Weights of a small mixture-of-experts language model, trained from scratch on English Wikipedia: 1 pick a token, 5595 steps.
Below are experts of layer 4 (counted from 0) of a mixture-of-experts language model. Rows are named gate (a neuron's input weights, with its number), up (a neuron's input weights, with its number), down (a neuron's output weights, with its number) and show model dimensions 0-191. Each number is 500 + 50 x the weight over its row's rms, rounded and kept within 0 to 999. Numbers have three digits each.
Before each expert's rows: a language model's description of what the expert responds to; "comes after" lists some tokens at least twice as common just before its tokens as in all text. This comes from a sample of Wikipedia text that the model never trained on. Tokens count by the router's weight.

# expert 1
It responds to: Single capital letters, years and short codes inside parentheses, dates and tables, such as M, 2014, CB, and closing parentheses.
comes after: " (", "–", ",", "-", "\n\n", " \""
gate5:404469494588419496486517555347464563512419452437533545484517502493533536543436457476497554433550515397484509527450561495539377497490478540451391514414562516536483525512564459533438592398521496440426630472519523462582488452519502480532596575517490563467461477433498473465487388480480487425538551510500580500509531527479541523414557433503497501574554535462530461539500549519549420593519555547513570538474532522520500505569473404524566503552477495487533482490482455587482578458539528541517506548456485451480456487492504423476430566434488506444523549505452444563460536566623419462
up5:511506536471515493537508382572577444469517515534599487429475528559506485474562501485492587492550546528475469477556436492435567579442520498532630469551425630506498469476478504533491431586439520582554408556438498543539455474455529535556406479474467573452487472407539446478469566499579542482479458418444462558477423562539429518549505528494521522501505450464509501501451467516502453369544416397479530441562455537501485520488428477499536528461519495601498450458509545396412485491490538484593525462490473462469517560501598551495519477378533615539585496506524457507465447511517595475
down5:472427482536455489430512530555447430469515539393489493603434491491496476477460563509490486546554514502518472554555544544481433539507489520587485545455534552544448530535506563544455494499525440577504496485572498493491514427567529476546464550436519441474492516494503560553470490509646554372580547465476489582499469468513524505560478526466488491501541566532428474548471477493530481461449540568442509477488350509580516522411455587518575421587524526494560554428542285560565478564464561454498487469479500447484531552445397477441506463450459531505445488598517448422472513482428562444
gate6:464447522623490537534435551522470564565511618457454523508560501486521539511450516577503499568435566550493463529430532508553495503441525497547510477550485384479510477521555500486488517495554478442545651524471516514520536378400490471563499523436471431450526464498442507515454516585440549432567536502418450473494462556539544553516474517617449439484431441518545662540474464554498483498502419463515575442577518509494456513453574471565554523579388534571506533487524431454528537516503489456480392432442466491601563491457505508525430526457445417470512485424503453455478468570473453459
up6:485592504496494503580450515444466493488438554497482571437365505471467442408499467612495509530516497459538478546488502596428532437517402469555489449521542466431525425565532509463513500501459526435464554464519515482481535427540458542530505594503533461552516539523524525422454505460491513575482522496505423564542538486522507427476477510535506591469530569501472447464569579589460560545522465504473449516449421498465599353506458557460551416519433620486508532597515459483553508547562547455541433434565453389500516505459637514470477574419562464450590532460492427519530441511462541512
down6:452464411485515537449484651403500542429498442562473470510437566470544475481456584448503540539507552482452505487441472443496509513455504464453546529463423494515504475483532506497628483562513513560566546529546463458535533467523570512523432550533397521524418542593526532519534406510511542514450445391523563526552513531519582527432523664466500519505449549410568487416537457550390432477408416482493495456498593465446455545492447586390581551452453519527492527459556457449519501416570461528494531487552504433501505516490508518517489442505471456606464492523469471518553526581514580487
gate7:463542506521506494557508480541593546509419491507544476576459496458514425537390485463572447462540512538451504483507508540558486425494488542518529504541530508461591518444599451517515488534547502490516529416429483468448482472534492611548485466491596576505554560520485472372534477408518573551352486515542452506533450512489531483497373456444566550575540498403610468471618525547566469515524494494479508533479449444475416519470410527470484525514487450423586440566519384510469527553478439504450569457513466391516506466565529449544472448473443502555505559616524444492472598463534466494
up7:464496537489473545562535511518415510563463435572508596441466476496431494419439503535467561574484470497553554493507507421477525475451454431424502503372515458412476434543499552534562423515419485593442504584554540481576642465498535501410493444443446540463510465444552464579539540585544480559524493514547452422491596512538492435532541473484423452555500430489512528439459563524538464478500477429532444507541462522571493529498538631542415535537564451488502551463502365382503461558530495578476539521497466581492568529500507497438474560544587480582551485519436456474494465469507490483
down7:459487581482463567518513512482458457537488510518567551579487429511517460461451535499509416486483477486572484470510545472457408483433488529534437543528553411438529512489518452434481554544505508461489438450403389505453530436510448482469555461578509541503490565551439578518507420510526539435435431453539513539561485452536517563631498406608581518547595545493513455471485581576449494548541481510480459541517446529459486472529565507659413513506592402499590480537500391472553348497537502497451582458516535453557505474484480533444404500511544466485452487513539519596545547513496450495
gate8:486428527602534425453441492462370488450481507517579491414441537549428535449534544436479479501442493518467525500601557455609502538523496556546646452508531435463548446565449432535470511437539378534539553578500487605447541561528447508561576502445491562429539549498554510549471493506535379491522461495509481491490495466452526529519479559508440439556540498537411514483503541473542520505450453502591438484502450455562541493480393539463412444562523507492454489451536543509469594461484551425386492581462550469446484530491579506430478456466478530496538539541474528617572531446503536471
up8:512463567545483425472454527427506566484466501473522515432571545527550500553466561499446565555569515603503479519533490497574502529436477464418508529432495410599506532528421621413495550573630466504493483430506548506482506369561439449480483465584609430426480551431512510457533421566440553459563479508540473495524526553506493562428504515373458558535486502562544494455477469539517518499449506554488460512535539532538438463459572472497508546491484562488479565523438428469539481494557425442367459506460529536388503555494480473444485536458553442466526544547447587478401546446563518518
down8:452527388507562466533429592460522454539405476540519567558493524539546523559462367471495451625554477501573560523518451513575541398538513543446490484493445493487552605584490470486471413436543505593453515553463411488523491541465502524573503407543522476582489507489450459439572497435422429415591474595514485454518538490524384489427518523506482500557489482475531525530564580475559466488549515483537497466540501502433483472398533468426573510421448403465448512490566443458517471472561549444471464453531548542538477542492539573491552444485497537508512401413558548486490512511587500556

# expert 3
It responds to: Numerals in counts, statistics and tables (12, 6, 0.54), plus verbs like was, were, are, has, and also.
comes after: " |", ".", "|", ";", ":", " ("
gate5:531525480486448454544520450544527428505433544552483371464505502513635472516462517513441413574518486480520530522469560518462481541492383415461520497620521454563494571417522403527534535534505662535536543446442487498480450412500570540570511539481533466483476455564472500508543548446421529446534462502495450540425505502544537490486589565535590548488494493544449511447519452551605465485492518420495399441464387490419520504516421571500536583566429400559492479430529512517443507572461471596498494520553434532469584480518474487428561503456497508511427461492525564510566516539470525469
up5:539362517478441471569507492456480495417518512550450442517538565491555547534475547504467474459498487473399526478560535508534497466535566541495455471564556499449385559478423525447480545549400604472461414450474574435538554578628492458545456449477477439498456524531513481510453554456545557445569623464515560452473487541507592474439517510518581548510483512516463479463565452480548526498442538487535443595440497586444466603484496537482521534490435517575547586560543503435478561455433500503450513446587450470488436417412558488446483471455560444528468590497508503494451583415512566449
down5:505472487547499487538530417537517509488441481609555502576565450426556531477550466527479476482502404518463460402505430573476517418420494408484533409601466370476494496435555498480491469513522519507488488566565506557453384561460362462531516383543488530560541542500442464549481564499501606553493489484527537611445477531515491469592586551429492585448465472477513491498530510492445445472503475469476456422511450578506468538446441511551459438520502565539488550515619499532535578518470409470527538412501502526491474486470569496487619480547508520584515409525436551504475487559492578527
gate6:463466511452527540491646401480481506552556529584544515486517590578474470553470510500429456509482527488425511479492536481515431579472483562463438511465436455482491509552527590453574571505481547524559579475482491479409465444426524563494420483413464450496571566399548513458551519549571548547558488531569496483576483409545445393473478511504411522409475470496447460517448620550478487496454472533566553527573499528498498508512514499403466444494419557512475389521515542434519411501451550506505424534448504548488471505469515481498541591465505557430494621590579518486484402553518489434
up6:469481430483501570482562527542546537561440467464534591519409560571441569481413564542511484496508454380501450518529465536435541554525509498477461478546480535557573476472427507502487448480409516480453523480564516506518485517528525428485479529545588484500462530492493490551647576426549503519533575568481436444571521385527537585501463484386448435548471475510500565520415541442590524502425454543603448500538475460472587602531512425458641518473503560480552434486462450494557517409473504437381496497457461493515487464502525530504557546531481610486503471485455428439527441462499516438
down6:590463596532411482463519479433461479509472468586416464502486442563521647543479512558456450578404455501539538606543508495445461563451532531462456515503459575495522505586474559560516509601499550517545498551422496507513516602510496487546450488452483490509631559416585485467621570444518429617467468558576552484586533515508493466487506408510502458536481413502426475473456499495564489542551495494522488482481508605477464559520429471491468506537442526460504546592435500448486497445502488419529439465459508485499452474518512499418492501518480431429406448534474450446406466606529499461
gate7:534440482533552478563459541495395508449502520528541550550417547455423465676407608488502507517396496585474491522523492520516509575458530504550479441484487482577522522528546401436599491391544485523537536408511387447525482483494489592484466538518505518392483508528539507428559523534491475494417494550497558466513486432470544561495485542489430490496516538518540650506453544454469531463494517518539457427473440424489596512599450575395455464489545527483586493467587502528463484569541468560533454412434427522500496475539524452440429484514482490558534481430498476459486544556480515573
up7:524494440538490459529479593511487513480583461475455371527548531455477349558523473486482520513556523504424532510545571438464517563572528566396450571579450536420497509506415458498511486504423434486558507503524447447433491626481492514461603447542447580463516538509496508460539453484489510391478524502494507503423413513484566601539536461464506515464514439500548526556538571431494497446443584524572447415517520502555529529550468571466561367483549482512504522557481437493454434469415601533474566507456424432568547483514470487551533520528529531496457440504572486388555534540475568536
down7:415469432450512503498520475540528551345437452483576451530450586525504465508519533486603477456536480519507452505508574545546448515551596509467567469598499483534489526461513464492546508400537579478505504430533537500518514494526380481442520561492516566588506502536503472569451456506389527551432512498401448524493474455510571490376490453529427509448562457510559501543542573473493379601401490472412470413487582513510395503437578562499560466488515509504501492495500465494524418525576573425523578506442491529476562473518509532455488477523503490593475600501467481509539564506585409452
gate8:563506455391505476552493398486508405470481569480495479425523535538597566484481429473483474497531516433551516563496550493416567402519526539523479583499530548524488480405469478440546535518517433486495439532417521436496511561468518509531553595519507469592392585497522530494595501549543494533603506450494484532476447372472534503580513468523408574518538595437483352523465483475559567575489483462458576428413485496446473404494526574569471548492506547472531470505500450452495442477498569561459451626517449452450531513452528571519536500565507532437443549535444507479476547529446501455
up8:539399514423469513511525459451386539446567522487429599506448538490501426512461484521456484481547402514548439479466599470508543472512540480555521508607458504442421545524554440430531510449581464403500494498499452486569563542501534428546520460554478522493507455493569484540502479546515454521489580540440547523499540493439537502482505509442436512521498464516478583524462529502433408413503552553521418543580487466404540558584462591468569533462542486598331503542556405548569474529543397439527455509519534494565534440526618525431443514474554433499520517495566508550560445485449476470
down8:602502524513464495417517459480534521516581473570523515426474506490426502501507480512569601526491503542373509520468612548503494489468439487453466510512613534492491554507492472473466535523516460533456538572601433456488584552415430453513492495521501431470615455486525534479501510562435489505541497442394631576369481448556423546412485492532487497526426479457539501554588584446437489484540431512533539458584441485452566566549547529419454492538571455514512468520422440488420454441534373542548552541494447494523455458447457485481516525527515513468475473509558429484574527506520502619

# expert 0
It responds to: Sentence and field delimiters such as periods, pipes, semicolons, equals signs and blank lines, plus clause-joining conjunctions like and, but, until, because.
comes after: "\n", "  ", "\n\n", ")", "%", "\""
gate5:484518470465490469407568518435530472527467451533544499486431462542568493493492446496511405501511539445559493499522495530496482466457428492597571432520443505530575566495528381387573498489564529526594520475474485453468615463402476543572526529533559507526516525413454526503444490517500492482487418567458463479582460517597513412421525486626436446478491399475413540541496506482493515507504452593591494438488521522476553527524428485471533502534476531531463537513534440512437467494470665495451533496516454537510491516458520522451463406526435572606391487531562518515605521584501583433
up5:530411429511531450481568422449496565429483461422502444421537565563497649527491512518508435426499529558454534452495625534550530465536510524599544553491501600509513519507490531422429526447517557503489511470403528552502496521497468470439405451482515466427486478461481446530557424568552435462576506559408554452430582517493434520530530625432504556570503563506538517469496492482516451523463428470470503506496548515558544424499505642453437603436448511469492478461578600445448492508500485492568498503585551495451500439472457474533528548510491465452497524522452464581546489545483373512
down5:551430625527581544468474568429441566457518520519609486492501560505457517399507455473552560519505496440432530491551557500505512395536546528524579619431515469476523487461445550488512512443401467570505539437561499562400538434600506474554444490378527467416539638550549489446513462512456485452481463447434532535447501468488547476466537535448578498417441534483563443518442582481473471472525439471450450473541570575567605482514474549503507518490508426464491448558511599502478415489488512489455529469444504502495560517502515570510528453434529541551586515391544490483437478489462458558
gate6:434529500506438486476479463414467641480496586531447441437406406551529524497432505499528468530554561436565497468565451465508560414499530472483406580500507630594490552425499468516483488404457441425580435536535466548505596532585538551523519479556520474513516473535556536463483555460528509485485447508498528537557472482483468524417402532444465480510448464517577470520439437500453523578402502566460437521499424404505536532458531393507557519509525488461537505430498511529491437590540523501599509451473478540622510473494551568479473439461549588488538495472446528615558444475512559513
up6:529526599515415422527548569478401444514518404477475495561487451489459600429513504490514576457418527531463452536522487505474461549436448506491461506509505474389582528617506514528503519456429554494435518511543473530505500554431512567502509529532491520550414474333511496468469463469539484497561436556476504530567481516513515503509554574534513512514466544402426493571479478573573482445562558505529460476524538544478409400520537566513458382555540407465526514520471420465529479478555573515520501458615564449379462568572491470437475434522522578514423527521506604482561508431552513472
down6:303507510490510452428502522534575506425552440493535542530501436528497507530566503453451483472445552466576586466534498436473502596471481532466548577499592533515498561544485482583457447495472439433481485533554560518569498634548483454486503506492481438499459531487478448479539467468400529568435506504437537497566502451545516552565486553412551370476546464432472516611516530530450453504563510452484488483637522500514526379459431375507577517527557413446522463537513455528510486540521419525504499524423540426471524555525506515567441540475522556522482563477499519550385478449532472492
gate7:536489536521582483530496475423503488491402549481455524550505477360540471555462458456489487455512479515491522394642447408526413529489479516442487563499515464477609461489483575531534568488474549460401457477626523575454553561512541478521513478601565571482514549479505458526507517481469511553559425465522469498466528494468636487556448464505514470557584445556450412530527437497494461531522535419526510426476405501536489563392564464462596540449435482510583522593493471410419558447524570446441491488460503458410506521549482444525493494478494553544436487545487506459539538543600476540
up7:507577536410563546521527562569513477461445475492538474486536536459522525525533466489483581368564489489532594452423420552563458536512522475411464544508482413430584429582479514471529510551455530555542459419517448541467405531423608522415420497473459536493486449533576530509527529524528458452532534488493442529562492504519536569544464517401554594392450508517467457483510509502538463456535521446542499425457478438463364488491537454426500588438454562490539551434516437453460570481474536445524489510418621570555416549484492547586461480553575549584502504542508485497486464519492562454
down7:602498539558541488549590523488450547489423412547483584473353529498475470559511539542474505548465504591495520576467467544507582510516502554463484508485451503529433484544430500487570488546550481520521381521521525554503437484434554515410516539481554556501499456459554465513564482487567529531460583593537539438542465491511475456407399446632473496481507519460542450464482457409432600474521529493420511545548527489533500585655464434460485409496592521436495499466475499477494444511502491488445549437467439471474529482475388437553522612563411444453531491522530453474513460439475540544
gate8:491512493520431503539471468513585519459569444501498479565502562516499470398517567516551489514499445580525412464469554556494527469556485565572431494449458466529558557528529569505556496465486408451574521499463533411451434442567407369437423594488416463527448528568518410508495508457470473511497442497460454478532523502429582392478484564441562506375515470438506546495431458516512446516555439544552545477517497481518409475489574514469521460532536570564435457522491500606551501595518453465515475429405434549480542467463489534537440554524500571508565604597506496490564470590553541542
up8:491408459498454411449467474462538498431512460611580564576552483522535459476578409482550568532485535499528540560472566568547499467589436489495513418490516482548474458470526505494507449584574510526493547520571522463471462535536543509544457479561492458500361616546439478457527455554558543476515448445546461463428504483451452641454443512482437487583481501582463565398490467531524526609466523516434462543500481487455438452506576470508520453443500457485497534497475529505536465444422447616442531556480490447442538481535531634557442507558507576503466490565442536448444458417570484428
down8:540474555519408489479479409514539587530428496468474475483540468481587498456479567460538534477460580590494486456465572538442477503584606567553630463492454541499492466542536454461456441425538459519404505511416424477506452483479545509494453615556504503528444422489531527480481542471442432487488497482474455435462499507515463538413494529635468543588430484528490444459648512484504481513482417426520515494445549479451486505390542495536509601524488537521595509614491609484485636532469526485491560472501547532511499493539491408486444489545526432490448520550475480551445470530591432469

# expert 4
It responds to: Articles and possessives before noun phrases, such as the, a, his, their, its, mostly after of or in.
comes after: " of", " in", "'", " the", " for", " to"
gate0:544434393485522571468521561445483500483471459370502462474502471464530478468582514529427500496419476472460513480562488487468479479419469520507519478418463487535476505517581449460447420597517561527548539506511451531624379502585617608497443489576545469442469562523419565566551509492474448462434521388564477404570539568444565565525571476414488477443558444453559546483557512546473516598484488556554489472473565445494475509547467533544434515496532433445462559502572511556479505504514482469528493467379478557458490386547434486539512538534570488500494542571551468535503498498577443529
up0:521549595499413438565526470463505410461556465517507562472511486463443554535473516481530424481663469474453528513526491493506531535493540470533423511548534510461609416483546485425536518526466458517534525412518519456470516485447489429444530469383498522531474452512551417522575497492436451479455452594513612575491469551477442500402408507443524516539546623481542512538413524466505463386432511440495554545529598512505575611485533522471547560495457546430542552524533363548519553457483542506511542561449528531507527533430508506457444445501551486451485525399498475464577422512527587504
down0:550487467554474552497480548467458428473619377480461568448573487529517470490494463500467512460441413484549508437502477526442514400348457540454504537546544462570518488469507389508585587510550573508528583566513420387574443525519533587558494540487554529507498513481472473437480478427471478516548611525484530479500560553519582528488524539529545473515492495562502498505486459567411459530546453460450463478491517369474484509440582499518527466503477508546489522513584513489446492396561423424538508508417475513558556460483532529462463577588522574402501423532471560493385533483458558556
gate1:506496581467501527486492548391580539478502482493582479497488481512422529519530488474566483515395505519423457497475478495554486551570483501552590536499541525480578501432518439499557491426556666509532494435505550495531587411482399505441496496497497456506442581418590579514533474468563457458495544521446585484473513515555455475526421441507506567482451547495535475530445514588408435505480492530529520481511549555438436545386527605473524406417479540491479474527533512512467509469433402452481446525516535557443440575388460514493433457552433557439491539453505608464521505618494558563
up1:589502491526454530537498583429552487549460485504567516555459434558416502467562537513467501466421564507582530448442467482515471530463538532497462442480529643508595501517621454473538558496445470549504521498494458496532535564560460485556421504526525491457434503458489535549453562587590595469404423587430449530474578553500496469477509408445591511431474507478527520503536514522493486488401539445516464528456468518468482507512441433402503408513450545534410476544553519546486488502441428565549465446464535532573467628495520487471467496443435519539463453599391525441445575537481567410
down1:556489493451435513535493509533460561527480558541536450521473483434595508435546389512517499482539470511522482581451526431453511425514507440458471463494503468480578464417431419522453563495447545534494450476534516480451461618479522482523543468439521430540467419540433476489494594562399544557537457457432556451507568583588515439489497405439579478479421565467514514581623483457446519511533480465479468622555476454538511408525420621468540462526517558513510490579548544420494466457493477468564437490572479531513556498546548509527555423404570565580464479412520489486494587472554525521
gate2:462509432535541496468545519429569552485479505507439516488466476447422491612489479422484543516491467496580432516497520413547443453458473437474557450539481405507582475429528606519577478574472506526439500465507482578537549491576472597571501529469586473439575519429453460441561556569480489580473474502568444500472490518538513420446542513533502474489427428524423504526517557484556507432472574492538463528560541546467486504578599520397585487497440415540515645576450516560474473498499431501518497507506536460550521506498506447519354468598425389448520440517494485463451567466516496573
up2:447478490535468490492548563461641513445401483485516452536538514472524487472584484431485573531476480465473480579526494559511543392508543473504507412496395549499471543484465443507482466439471564426518498606519566487518494457598489502374415498551543539561586499495490531472504519446446548555483555406448461473490475483532502535587532486505456540473529444526527507464502369522466459575542449494523451496514530533411497470506595424592512596455466501542435480480478514513500545436489524531417512610585591549447518418383514477498556460569479570507443605462574499499504558546476417432
down2:580460484502615593436459471535488488528506632424554448583558420493551507463463577527455494559444565616522453430533429524568523470498443446528515442479459451548470533483518386490465425530473458561556464572453466536513514464459399535470513394468585512552487566513550465511572456483506541457531471522462518445446504418520523491524453531471437544556543494471492438572488432457486407536534504513565499497512433489446505571477470431465564446455512520482461580556455409582580379524552569483498395485491503511542495510510513490536502541465477476469517511397586492510493541556610594513
gate3:511590576561449482465457521464442517491431520523576534486421463524507479425518556455519531480547437483519458464536430597479508529518524455563456522469472444433595566466409545474563509437492436615504446420509570449588574523473404435472528496522541531431505499485537574529433591418533543474537426546573499383523431475435508539519466475459634492426484480619555507493466484443565513572516446455561422488504534469457502495520483507466544425457427594587532532466515463550525420452520543615517491479476404502445451517507581516547504520512443470582494547508473518531524522538476419501
up3:489447625430454491550574525468374454502531483484486443509528509473545491491526492410480508539586389544437441579514529452527446597462445494465549547526488470562582472513505421555464489509477572457517491472489505510442417459439515505386520539437481518483537411576512531481509450508454463526448434578489495501500511487554449550576467476423495488451454545496459503579545539550477451494447582514520513534671496430606429462481431546565508500490543404511508505510555574511438588534499488520480566481494548520530441580554391437482444506539539503606488468464430440570512596528559508458
down3:541503465500514499533539615516423478472490552460543402457532445504510518509511509533439519532495561425561513436495573483473417446535564509471565568532500533548496422451461448508558545486421448553539487494529553437450452534537494601549459496429469528481618490465481563558512524414565537440598488526446502461571488429486447552544572509497404424484493498612517489419536463476475377561523473564561565443473486589544517481471490510516467462494511432553527426532438494473516450445606497478496487505569621445494531524441469515604563444432537544488419478561470353525514527433458443509

# expert 2
It responds to: Opening pieces of words like co, inter, un, re, under, att, plus line breaks and hyphens in lists and tables.
comes after: " |", "-", "|", " the", " a", " and"
gate5:501469470454503538550531502503575506554487503456541521488336500581522588424409459351465546522539591565504527560494561460401454555533523423508564472497467554533492375515487492530499492478447504597511602489474490492506416521477517522467472583506496476525420411413504431484556448514502468418505439399470483521578447513575525533557576545430469536479643502498486474492482459502504513512538513524535542489542572497439539560626443475444539538483502569494450526474577479460493530441446501508476527493547470481486474455584506466374487502605446530487537597489425437483532510529514455495
up5:445531515445514526549462509501611542435542552498590448544515460438439531473430532571409514408476493465544529412501487536455492505436438400506541550543469537457505408498463561516597507468556524614506532477492539527463474586544403506516636514459475415658498592493478458558535434539525485458482536466512502479368434529543495550579488478503464454514527478547546520412439544523533545474483514552458531428491449433494510460465571521455469511476536537464454395477538541405534520441460516523447486521414451460528476498579591457514490550458572520529582532453453502536568428563543513463
down5:554497497513434527415494492405559495521462598584523470462494614568510512481467486554532476592517441471457496493473485433497585461527439584511593563503449474432479537481502493537464506505535550475454475402522547538436447513562497485461507499509468532463412533515523521419557424493567482508461452496503447596560566495470558557495419459545480577561313475590546479558486545447516535454509437396598584463459512525443394544379566472478535486488461429509497588533562517464484450504438588464412513508525512515511528542555527484494470469412464505545482585532539520439558489506479436542
gate6:409503451491556535469420453505476443536533523388505568432461506509564529579452445566455499508498544515498499519404489490470551491570443479519569502454517475427498458538584344523494521453541564478527510572498477330547570543597498494550486420459514471501438509589535576483467455476525432603610543479468415437520379591502560498460550538532495553484435442535469548458523549498475439453562459579546358455478539506479550520481514500541489486583482442524458511479525482465455491447488460572510514504509565524571504448451456550452429523428528499512576533526513543600465483539532493531
up6:498479495485562520431469526445562482578493439392519464501604455466528431485435509397576482559490465567475548555535526477516441433467479668636435476469492616566567523479512453530480429451419504460490476521432501455493501636481472509431511522490492483466530494507513496478547578541512506451400520490478455449481533493477468603564442551421468505518501504571441559497457529495500503455446411536515544504517512528511542503474485456485517481581558490495614507540418481481539447513512485454438434489537542510461511517513530573527487420421568570389453671474508524495557456467526527577
down6:483485506493512509523423577497590453573514495549540475560515405473477473488487423517444567486550449529530534468536542473504418578448476556537465434430461484534411544566486497497466494487523533494407491544440437479471543523511474394522476478534584472475520423404494588424538494532531469504559529513381514515475502472506617686481476563492529416426513531565454573498412520591516553552478487476539508461458477484430562491430511507556478514517508498658433461604459468532566507547467464431502509433437505466591572542440480452415416483520566523498486586531565476463526485527480502512
gate7:498478538504518470515428565461515519483545500442555528470530431416596496430459436469452503449432477547493633568529467498454504521519516508435414531481525468538495513558501547567583441494396447518499538462526568406455542400491501472551564475585428469494527548537523520430461542545428506510520512541400478520499482521560472429486570501502473537531506558504510448526432526517425461476463560433446465452531370462424531535472521614582544534507542546477538588521386464587420550378446510527575439516514426465586523526431466566478568503510579548576537515499574581483506455485478469452
up7:423467458508494535537451409572396401560540357511523520533542482497490448367476433561431480516491462588564400530506527520499538442473416528574472482485560447461517461499469503521488471440440499550521562533434506483598512497387534451561501511451532501513441469622470462612458520529448521454477531554578525562533468558466526612488504369439483540548519513454532558538567483461533508523503473535530494489471486460539571525538446533515491531490380458490502492508540479503565516573559538479515500473534496471441561632444467516508454543553454503479584566514514444552500418484535370484
down7:387484493472487490420438544476430508528486481520535499457497539505507464428493490474484464525486525576521649461630414560442560498427445437544410529456513428521450551491525474571489496556433465533534532507517529486473568450485450518566541464431446491522470478532514549464467438522420479471518555463467645531480470506520459535419482417565543489531479502588462530424568493489498533522505482428528524558528469558530581569552518492513551479458478429536463483413431371507552541469567449480466463560520538514543512497438422508500480539490493544509538522645635512599442551504595395460
gate8:491505508543541427485567507461613481439492465462439456438629538547477489511486494503559485436466539513475510478466454514555410538587614528558423574566522453525581495486535487575499471502458430499455545600438569509454568495591424554533454516471485540507508483438543465511518478431474487504581469526416536485454479435437544620617586537534479412542505476535515466477504462526550492470492578454514410435522523512541471488444450475628473509446482472557483525331534516426488556476426467524469463543569459425543426438503560508492473482549451485555460503508441544591481508557475509427
up8:490458546547450484527461460522536558473494513434462480562572513519404458478514478503448513407477519541541418463495487506454469551534612575377456510517476540546536429462553590512620435537530426498452502627471511488505533569586502498522509487509441435428426559402528539528546511454470457443490523513395486476403477471466517537596571538570538464479463468554536496536513480513475495575554603462487452534484525487500517435521464456633489527536490484538527593464497505410482476522403513436416494521437532436534415456412604466454494434546491483591434563504552521577557527464519552495
down8:561502638515591624450596507605595397541512443522419551446544471502543647466615480561514545519483406456549515461424503450530473440509558465391488496430518545500615494461604506476513504551556460530507514488465504471540518592521495522471530510480495464521483459488505453499513495495430496443454482449474457542436516527409460447523469459520506413483510502487462470550489541609439532456525526512463433513530519434497458428456531517538467503530561414530469486443548455518456487420456642522545550557505505499572456486510502485511514480494445551431583465560480558438443443424481450568